Experts of a small language model: 24 experts in each of 6 layers, 224 SwiGLU neurons an expert.
Below are experts of layer 5 (counted from 0) of a mixture-of-experts language model. Rows are named router (the router's row for the expert), gate (a neuron's input weights, with its number), up (a neuron's input weights, with its number), down (a neuron's output weights, with its number) and show model dimensions 0-159. Each number is 500 + 50 x the weight over its row's rms, rounded and kept within 0 to 999. Numbers have three digits each.
Before each expert's rows: "mostly gets" lists some tokens that are sent to it at least half of the time. This comes from a sample of Wikipedia text that the model never trained on.

# expert 22
mostly gets: " other", " most", " more", " small", " many", " south"
router:479506449456593543453518547525471507574458444561471502474464451546465459497413480638565508487557600486456562535528471598509482524524488508528579443488466543510543468462502523387568506565546485533539491475489493538531465542487517493486539510427429480456507534462598537514517520477526638449425545488464439573481535440531544628391443447388472455574509388475541526484489392491484563527490487553492433499455425460475529479570523468569461516472478550535470406519556463588528409522530464
gate0:524507355457525559507504487557470421515450507505381497517521465518523597462506584475533462531546544436527529565548485447554433503443511566500520503539509512545523542531505463503582544484451413537555528498655631498467503582518373548518518496503521483495568508555600488489517380495472526467493557531392504505468522542423465524470586477565462498518563406537483517468424483485485553440551482474557483580488412528482514474483447637518499554444430501577478488495521518481511518439566429
up0:510577500446453451541447552509569574503491541487571482506538497469458441535549491489585556571467527564428466420480502494448494569498480518513442544495473573391489434459491570465458386453488579554562481611452414446534517485404558398490403628480425487481552548401465511472511535510487503457487407478513586492450574457548553501508512581443458435515435504558602527485570473575498500503499480572512480473472509531540448451512511513453476538470499416458471442527432479465532446545383501
down0:583538573437535503434517617471546488486495586442602445462493527484482494480529470659548433498423573581506527550497456543504577556458403567536494509472527443508467505457504529510431450494521465523468582488389481595463419484453505450534550560478523490479514499485572456499384571513516538454551579448501467497511422481503541418531520498503530487519507504501466458622514447544535558593490454554509467533612495468369408470499560474548508507496514430485496392474527499517449474518567485
gate1:548530552483359649440537535474501526458438516615503455519472426479548540481442443496532459488507463506584446499547543520446453510494388487406530482466525535459509389503534537519456555466479453531509342437488578573545551531384497519546529519479399520495450499430476509556461466505507552459543472427457468567529449485431522466438412506480395470543541483438517440492512483526518490420409531545502470487459493444422548431468465497471523461507462471463387438468523564517493437528514483
up1:578544552570577550404484517461502513445435504465519454427446495555346510473418585538464381465500590410524416521606547526479538432509494347522525491472426487427463557617448493491509506497477439547469490509446545534499619516509484542458543418525525517497419528496431528465596478502439474528496500468551546546473483501585454544424468465504481440523514533506538548575540412487519503480494502575449553495521596469518500584492522485540519530483411462531541519505548485426439499471488512
down1:486495500368457565530526503496422547439487546509525524559577475454548525533491523425438546590452466561501477478524515467551482402491426449586578507499426509437477569565415560577484540515518483463474492519545488547478453406458501542506527519509518441513514467441382485466445426594511575490520455485505510476503488506571541568498413492441568424537576525472510512464402543532507496532451479534545459540460537471620452432446609590450558458393520512503372568488511487504546430469458461
gate2:580529471531560512523435415535437454462444487530532544521514636534479374495407521459407574500549552481552519561431486405448488514483465596462443508524422449539546533500529553514469477497521509534606415565516490448512550559448452478548499506458567446462484542510452484441487551474568492498415533443486502577594549552493492527435356522484496605598513480467567601451503481470478545433497556573420538452461443552487500489446473523546408459510506440438489498547506517443517491480544492
up2:527509551532523444421495473523470505552490490471556542485471374538538455490610426421482465428494590596445446541428462476600518542464618499526479652522519564534445481461464557526483531510540547477485537530457463565458494476490519549533414522502468481439465371508469490513549498448589458487491519445556569481462415491557530470542503532527515520507510535500566513514577477522520433490637469555520477551601508465557487467548575532438414591570484452447479556578497494501447545519586456
down2:438466457527460495477503528534498554489608544524504503416556351519527467535441485504459455538512481517475511508504455444587434563499565609479590424512627448501466483520476468492502484490551521573543564462454558484421511447438541459421466485449476531486413509547541379523581486471454550485516523590475486556498522442521555642571581523534482515492513544403518528468447487497582504595542424477449424545416579469577501541509461466543473506553512558547488480472433466552418498531529541
gate3:469533584493498594550481494483460492549372466506495521528523507504517539557495437478558548382549541593527561498522569496592430470404441513401544541444528463487497504532473588438480558516457569555435479478489507530505529559403440525504457522462495472454550572434547441538494554428443430496369462513470512497529504556547494451567584535465445542524526482530369507446409454492518525361486531496451521543563559492438504433537477540499430485485555512478500475408519568517448520392480499
up3:528502365567468511471558413446441514530490512461612533571478515501429503455632484435493415384527428510564466436505456529512518545503497532517466431486603400465502479539514594525458437453507521457585532508595474451446562432471542513462599538496498445541523524509548401485497542509484424501518562446531500515360566471509489479431468421539444505493572579487496495492472523534477525504426512462480559486543514505620446475521532567549396586512464476466561491554528469512513449536511502
down3:525537418575485530517529564481434423485542522531511447551502503444462558539608483496469551450500502483401494437525499535516502497465481423500556512518478404447408568533548468532422510495453481484514484584423427454422432509449529528541572472388444471492513517391454424591500517499494497522528506516432448456486465529477529591526508419579497469489413508446456470527448530570542496540407509598374399526574482508426576477489544537487579569467425474505471510487416419503477416554506456
gate4:407562500502544579466514466447414546527521534383508470508480561607561550561556549580521502556463432537481569496456446437488575515524465464531547441429362558481605459559530501413534501526479556550537444457567540481544473501519500500522540427491472561459414502526556444542563507511467536454563467507430449484615522492579474576433515493467482478553516538499432402499478486473444526453557462450497399468563539499515457588455511495495527441517493577581458537551568513469442484420410485
up4:524498444492574540495547475512505502477498531415498637507504581495447466526502484482435585482497580425474512490434519486483445569544576508477532437601501622481491471543477468500505514514469571592483464566568471571442405484476503585540471505583471510618436518530544504465547404480491497469543459499457469446545534418529531569435536489444527444538479521562534514491492522502534538656539461558509412484512476392572512502471525512477538495516416470490515482581388521511560561614576571
down4:478509419512482470523526456524469511536556454551542513416540476595558436485557523473427520516500461416433526427429468556507507464486532391604494579576552478437527495535485426599507554461593552345561496553430471586438438405508458525488528538493451525497461493532494546491555525428469501549578555469575494451428541517497516511386466501496435489576551523476571544526488513440473453412541514483568529563476506495458545485449407500470604471506468486595456525513512417436565474544486478
gate5:516482414507474494563436524356462555453510524485518395539535488489531561477430648470470521545532511505574511486471569543419553465538439474566453494469536566528493475438527533473372488470491551620514528462543545505492451524444489489560464431522507444551552506505587560499447500470513460438547401541540438464445463490510435495562558434551431427492482459548489566497540465561450488554438518552486520431548540445500556566473424532609437515423418571457570524475489486513436433501492426
up5:531506468488363535499520473455450476428485469384465531526492452408430553590457510473485512549565479506520526446503506430498543386586580477517572492495553590432497494490513497587515506580490488468563567455536551493633471573579465503416514547479332518493458511476572510529488477525530523590428570552423509526543579518477505557520527491570510507528513509518471506497593515397486443542523486442435474491554458579483484558445611477477485512461533548492453505490486467452533435604529493
down5:523435496449440401470474530441586536462570489517495589577496359501444489583482590522473497510465491540537358477430474486553442523543509507522475467507582589483537501542403460594471447557599449472476501478493528494528521615546416520469402525535466449528484566454569569481552509532464574539506487502507539403428510494536491517500427495485503533504431551508514557455531493543521486564538519494556484531476417590448415487479537589417500496498504472525509468550433456523406533628524480
gate6:495487522529501490475504589515586492412473425533598503467546539522600500474494429510437476474447478496445470498464584579512468460460483420518423510412434513477538596479456557519399438401573504561572537494482535513529570570454491424522466625546541593541530496527513441565528496494533469377506447480494512341470512508466544481578558522534495513451498496505489465533411464442564544486384521581437569510552401444487484479427521505487480418454440509469495456531444457515537496499519502
up6:515517521568514542487471471497465462453496550553471465577533548489415534528627524468584563476522467442472539503491486397466415422492463503540508516555479438524468473413537486492495477435501517484570535442482443515536532416682477473482516530582441489537506519350425527437486504427478418462618533474581468490553472486487527536540512423565463543523586569483460510489388588543510464504451517481484464512590413518530516462482497510464447477538460593507422508500461484491546464491534631
down6:537423529474381504454504483462484411440528458467528552557571522458470501430583524468395549536494498449534521524469366460514512514508388558529566552469515528473506480451468459489486547386490467516539549480466464567399531584453443594500508489402512498440538511473474407552453562475405510601580544494539550488442431547502436477424493439511485442506433539490404502469435465482548514418547485533616513393564437543456459477533518468479531497535498558481500459431455476557516528531449538
gate7:498468421532521515399453480442501508451576495509547429443453529519410494474382521566543486459553456449528506492535486466355537479537533480495551537418497513468558532443503538523597431483484553475520532437484538401519564549425550422503495479488429517463540500560546550459458592548468490509452552530457574502546596414516427513510478529427541496664536561552407524493454579566490485570494465498417465573508445499530510518408523408481482493553522580455495537543462526561442538528539473
up7:554507541445434463481394474475417569428481495438424526578479510533509477532539530501482539529429505498515592478521475517538483541501489417518452451584475443502491438538509576487495533522472491500518450468445529525457450479479502488563568503521567440535398451504390503506505458485469496622611573465468496620518446458497522500542461481487424531483447434570528602418512395491494566512503509519591482483437523464461495464598514536480593431451600414554489547513543545492551550496352575
down7:466502519430613592447582519526488472441546499544479500444529633489472526581507446549523416513522587565483554524423516527450488437399492537435519539430485448466409460454507453489453519624493485476498450454477462509583507533512523548550473518479450448551455531522427459455444498400471454519440478536597482516576488413480417546543588488512542515470523552586395505520469362437393439551514560498501523467493529422520540554535503508478461465504433533571534475481523544475421518456532501
gate8:421547466501504499416475381573474561537459545460473481550584444528522466507518497493444573563498520446577477484521425497433438496488466531482515514564487581510480516512567642512504514522494491512488567552467467524495502437456518468448488555521554477477484588378481446465490473439614512541548507480451467442541625485459488563533549503498505548546481500535498647416564510444560489552460645493558531429455522483531477481598473491442432590549430567515504390500475440454506431516503486
up8:528460547533548489536614533468541503424431464478504516601446571474547459474493516488535423560398518443505533467578514513387511525527522570567496460452584440509469469463505505358530434600421468560545455464633593500440466494514552434462476529507477427465535457585524568418509506485415484399511504441465555453403538523521423486545430489539535514493568532546470566553463472482454437538496428493483487505554500448505479496481559507511591367460529480483532467491530541432528550517509484
down8:482454588507517590539533583505491465551452539499551478501473523499589352587470540399517479437530482402485459570580505571524502483396479460534494471497511555450476548468454490452492452435470477480560533494498480587503495491583507586575485484469473544465450410516485492536401582610592445543449508530530558542475463528468528537506498524480500500580500531595518491504448623510568491600502404564595539551542477462581484434420451494524529451452436487411481490451505491549476500498571503
gate9:481448556477481556454479471467563497472392531545541479458527444477418485488464553539440422511418473484608489496543521468496547548425477501468514469404453476461564486495500471492569558498500381566458414401513481515475446433539515522532527540545494572473443545494435451551402559502587513483485426561490477500398566538489493442471530475510537482454575454515538507569511486464584539562548453560557525569521386423575519394622442410500550563594581502539477514453477431486491528487486494
up9:554577438482495407482591524452513478521600453503624531535545389498537516473596563456477574466433472510500463442560527460562452513385493503483438541578489507456428476508523487440507565495560524360425472513552518472497458561600495457539503457429493538463506459603520506506451455483542453494390528453512512508534528581498452489462512496521516553596525466557558550410466552448459495642577561532579547517593481517483542459490525505485510458417529475495555545487475509568544527521477450
down9:437495474372466565541561440606508429553438462567452530489383482521595516543489451505485481490500485495458517460520476512503532525537450450498575555510555487522467478534436518508415503459358424466506505446492447586501464504465463485498498425471503474555391506497573413606565443483473468509479498500480491521507481505491490472449535534422564518593461518537447621432543475461455553588448420538466433478380460465623541537525421543608538515499453550484511475492519534534417455517467485
gate10:522468533466392574449503523470436459383388560495550535491520440515466474411565492443519434457513426540555559477473560472527613539511521554527570493502479499485541513579615457447491532540549429455434536541561521486476596444540459600495513454525549515549526443476521535524591533458496507482576523528480566501430566453524466505459445499520503463549492507552482318481488472473554534464456511466511546512500464450490448366519621477555540640486543537495527480507503549528454474462472538
up10:532547527503387469451486478512481554410493532594531487447524488532533446585500534518454464481488428530565505490456528515399502524597488435446447484643514555508455491486439449470568504475493529558514471497414455490519529603507601481561555482506598503448475434532584520519482497427503587465464482539481431503490458484500440467354437534435409549447460493415586583601465561481475466577570481470453505505484456493513553516520415504486495435516436542394541561455479539478559518432494481
down10:517561515473536442509419446450513527573474620441507519507592499612552493496532543531511441502591532456482489596440470512500450513490493547532427622559493513570434444513512482474528418484483510477598420553530466488431455528448563598552565441467520507592458487472499540459476501437466505490459436426424456443474514583506443541499565432530467454508526441545574519517480551553479486586524440435511473570506451446531441425441479430477434580561601575520450447518541558576490466488545555
gate11:453476372571623543475491403469441531511442557553411494555510464524567507443511523572448528470437482451595409443456464487404481508560530552470533507451352471423518601516491512496620486508495476427502515519571489506561534571535380556576453523490599570483504576470540566458475518463435557510475482459556496477497542425498503521490512533479472512443495476505541528461535491471516481532518451479556463486543546438531522503547465433540409464498557542554483486595546552436610476528455542
up11:528482518473458496554448466522452442545414484517590546534578524421555407506474424529391592535422515445509474504449550553512458506501595397404500426500480476436424491578475484598494524517469524517537483502526557430498428514444414432530521530531448488379559541466523529432507482512511593429545487573471595473514471509517475539530490370507535531472495514412446489507558466475470584517548545479444437500508522519495525528539438561564470501446490378457522532540544501501379475459461415
down11:404493516477508473527515519584476443503517439498534531482387437463471504544471496476558476424496569610492490451590537506531457531488599500523411463484529474468422453529515483548570503490532461533472538484448512488495492458491513549485454587545501427420449568500531467432459562422496616511618509471481643456479509528548459529450515509505522499546505536522534439522570522423442516522517450423499482500489474519384526468555531542493628534534531476632489606431488611521495512503436375
gate12:505522542506566600480476467512461622617571562504496550442478483489469410468551406515401502528525561495428456564525443496468530490434377488548489349514491425445609403623529536473500535428535504496512606494444528415492478502439515471512476498517566520417430521489429472463519470588514497532448515463401517557544531463545469524437536490465484498525496520484458538470476594417472539525581509547419498479455506493479493554542471524398466498526468423484563464493414486560502507512494515
up12:465518468541525432478597513537520513420572432502532553498589611484451462467504583548454401534433417541484439456549381514483509589464542448479529527484616498453485480557531436469524439533485536490530433540455434448584532461492562536413534528486430536458536551428571410477567551459566545439480575428470481491429476505464516547484562408562443533506542475466554516489506550627497383481512557496525567528521477487526493435437545449580492467487532535514455533455559537482496525593506501
down12:455479473548527442520528490590611480478495453583522579577516517576529501503531490497547348484487504590414443454560418496558540433463491535440536488539512550548528480490614550571427513519604423483551467512391503488537441549494521509506545475547501451573480530503559413409553547488490477409510488465468489590511444486537559552472496439555433427494521524530551562508535467547425536528494479429500577438535452527520494524493405530602400549545499489476415521472393550473484529537486514
gate13:537491508503575562476581558471665494570517479450525366568486419452481494461468433520509440491481455381506492593518508555533483531562559546499486523564411562451550522509496532497447485541520525485522560515509529456523423503566527493497478490492505478442509579525525479481513563518548539465568433470571541487502565531558520428583521452474444529536547553583522527498557489553488437561470400586538645441523461451556509490515545516565472527562450462505592525522591581522476492623475568
up13:489552538534460532517472472462475530496558464538495470422503411549440532501471482543575497499510483466614472526511524513487430473526553623559446494472494537568415533423504465465600520502440516446379512446551476432506527491572526534482613534534528451424464512601544545469421494486502542508454424466387440498636581573591480478501574464470492503497452422534492486586457503453484599551537437540488416438483447475445539496497472472465510508485533419528436421494503505491621547420485488
down13:445509518428564437494482517489513506567498508527477619466424470494504487551488500488435452576469547531502459513512513451505478571570448504579508500551561512501521471535562534518514469431534563477543539549435422441444583461538558507482424459462528461512478573423429598478476473553500544524514525438532550474422507539474388518567498542446531496500479544419589507439510483472418501364517572612561484441510468523535368630484459524570513504450462542526519464490373509418575463528561440